Weights of a small mixture-of-experts language model, trained from scratch on English Wikipedia.
Size: 12 layers, width 128, vocabulary 1024, 13.8M parameters.
Experts: 16 experts in each of 12 layers, 160 squared ReLU neurons an expert, a shared expert of 128 neurons.
Below are experts of layer 9 (counted from 0) of a mixture-of-experts language model. Rows are named router (the router's row for the expert), up (a neuron's input weights, with its number) and show model dimensions 0-127. Each number is 50 + 10 x the weight over its row's rms, rounded and kept within 0 to 99.
Before each expert's rows: a language model's description of what the expert responds to. This comes from a sample of Wikipedia text that the model never trained on.

# expert 10
What it handles: Final pieces of proper nouns and nationality adjectives, often right before a comma or 's, such as Susse-x, Colomb-ian, Lion-s, -son, -ton.
router:43 50 53 61 52 59 42 47 52 48 44 58 60 38 53 49 45 47 45 48 35 55 48 65 49 33 51 59 43 56 34 28 65 58 63 51 40 52 44 75 63 50 59 58 35 45 36 58 41 54 50 36 53 38 56 47 55 48 38 30 40 35 18 69 57 50 49 52 64 39 48 49 30 40 55 36 56 54 66 68 52 54 41 46 44 62 49 47 43 50 42 64 52 43 42 21 44 51 53 47 56 40 49 46 66 42 56 56 45 48 45 34 38 51 51 45 54 44 37 37 48 68 45 48 55 30 50 52
up0:43 44 52 48 62 33 48 42 48 57 58 39 58 69 45 46 55 57 45 32 56 46 52 61 59 45 67 44 46 46 50 38 50 67 32 56 41 49 41 51 62 57 12 63 51 52 48 54 58 36 55 55 56 33 48 41 75 51 50 63 39 50 59 63 44 44 42 74 47 76 57 36 50 52 51 45 59 66 50 43 60 53 74 34 56 36 50 39 65 52 59 51 61 39 38 54 49 43 51 32 45 58 45 50 57 57 51 64 49 65 44 61 61 55 52 57 57 43 56 49 52 44 37 51 48 52 59 45

# expert 4
What it handles: Month names, day and year digits, and periods or commas ending clauses, in birth-death dates and timelines, such as October 28, 1944.
router:51 57 53 61 38 48 57 64 60 49 54 45 62 53 49 35 46 32 54 56 48 44 54 48 65 35 60 58 51 66 30 43 38 59 45 69 57 66 53 48 55 60 46 53 44 28 47 53 53 47 36 59 46 41 59 52 59 57 43 56 37 51 37 48 63 44 50 36 46 57 44 51 58 53 44 34 45 21 54 53 59 43 38 37 35 57 49 54 33 56 45 62 50 64 18 40 57 62 37 33 50 48 62 65 59 35 33 46 37 44 34 47 44 63 50 53 49 60 52 46 50 66 49 47 57 40 61 56
up0:49 45 44 45 52 33 62 37 52 63 50 35 61 59 43 54 34 29 35 52 68 45 58 48 57 49 59 43 43 55 45 32 54 49 31 36 51 62 52 69 54 47 45 36 48 48 59 45 61 46 38 39 57 71 66 37 45 63 43 29 50 44 51 52 60 38 20 59 43 43 72 38 58 59 41 58 61 56 49 51 49 37 54 47 41 52 33 46 54 71 39 63 53 59 50 34 53 73 50 47 52 51 52 48 52 53 46 60 56 54 40 47 46 46 36 62 49 53 58 60 59 39 60 58 45 59 40 47

# expert 2
What it handles: Endings completing common words, especially ordinals and sports prose, such as 90-th, F-irst, illeg-al, Count-ry, government-s.
router:52 47 46 47 47 52 52 47 49 49 56 50 31 43 69 75 54 67 56 42 57 58 43 48 57 36 38 50 51 56 65 35 53 39 52 59 57 61 47 57 66 49 42 67 24 43 22 41 50 59 58 33 48 41 48 44 53 32 57 45 51 62 55 44 51 75 47 39 59 51 49 50 50 54 56 50 54 53 70 43 53 43 43 42 37 64 56 51 69 57 44 48 72 25 51 61 48 48 43 32 45 35 46 40 63 45 37 42 50 54 51 50 49 60 51 53 47 62 39 38 55 62 34 50 43 43 53 65
up0:65 31 63 43 43 64 49 43 46 36 44 53 47 45 48 63 47 67 36 48 42 46 55 56 35 52 55 53 70 71 42 48 49 55 37 49 57 45 49 73 39 43 33 64 61 47 56 51 59 55 66 33 30 56 56 54 46 57 57 54 64 61 47 73 35 51 56 68 55 49 51 62 56 45 60 42 61 61 68 42 42 62 61 46 49 44 53 53 54 48 55 50 56 47 64 56 48 73 44 47 49 67 57 47 34 54 35 38 40 43 46 42 48 44 40 37 44 48 51 53 58 62 77 44 52 40 51 38

# expert 5
What it handles: Degree and minute marks, decimal digits, unit letters and opening parentheses in coordinates, areas, distances and percentage figures, such as 42′, km.
router:36 54 64 38 33 56 40 65 52 49 36 65 58 58 53 66 56 53 74 26 34 47 50 47 46 54 30 62 46 53 55 64 45 46 49 58 55 50 40 55 47 26 42 34 40 59 48 50 57 56 53 57 38 37 46 49 59 53 40 58 65 56 57 38 53 52 37 38 55 56 46 60 38 53 55 63 50 31 54 55 49 37 55 51 23 44 28 53 50 58 30 41 47 54 59 50 52 34 63 47 51 64 45 42 66 59 42 42 60 56 57 42 53 49 35 38 52 62 47 55 54 44 55 55 47 34 60 57
up0:32 60 64 48 39 54 49 39 60 52 47 60 60 54 60 43 42 42 48 39 46 68 28 60 34 37 51 64 56 48 32 58 69 56 60 48 60 37 35 55 52 35 45 43 42 44 49 37 42 55 58 60 51 71 54 50 40 45 32 63 60 67 68 41 54 38 41 40 56 69 47 61 65 48 46 51 48 54 49 56 45 57 41 51 37 75 44 65 41 34 48 29 65 45 56 55 57 45 47 54 56 43 52 45 58 43 42 48 54 41 49 56 47 43 53 65 56 51 45 40 47 44 59 39 63 68 64 65

# expert 3
What it handles: Pipe separators, blank cells, dashes and small numbers inside wiki tables of election results, sports scores and statistics.
router:56 53 47 50 61 37 53 62 52 54 49 33 40 48 62 47 62 44 46 51 56 46 54 75 35 39 40 41 58 69 52 58 57 59 53 52 53 61 37 59 68 42 31 64 42 44 45 55 51 44 45 30 55 60 52 44 45 50 46 53 47 58 44 45 43 52 38 61 43 57 52 53 48 64 45 45 50 55 50 42 46 54 21 20 27 52 51 61 66 44 49 57 58 43 40 57 51 58 50 40 59 41 37 43 62 52 65 51 53 35 57 55 68 31 49 31 64 41 44 54 47 53 45 27 57 45 65 41
up0:42 32 41 42 52 39 59 66 58 56 44 56 40 55 36 60 35 53 61 60 33 48 79 59 59 54 59 57 50 47 75 55 56 62 57 50 50 56 44 60 57 45 45 47 56 53 54 36 58 45 60 37 41 54 57 41 35 37 59 50 48 48 56 55 47 64 49 37 55 49 60 43 44 62 43 54 62 56 55 45 55 51 34 33 30 38 45 45 68 39 36 45 56 52 54 29 36 55 47 44 60 54 53 28 58 49 42 42 50 51 44 28 36 39 52 48 46 68 55 49 44 64 40 69 56 67 52 53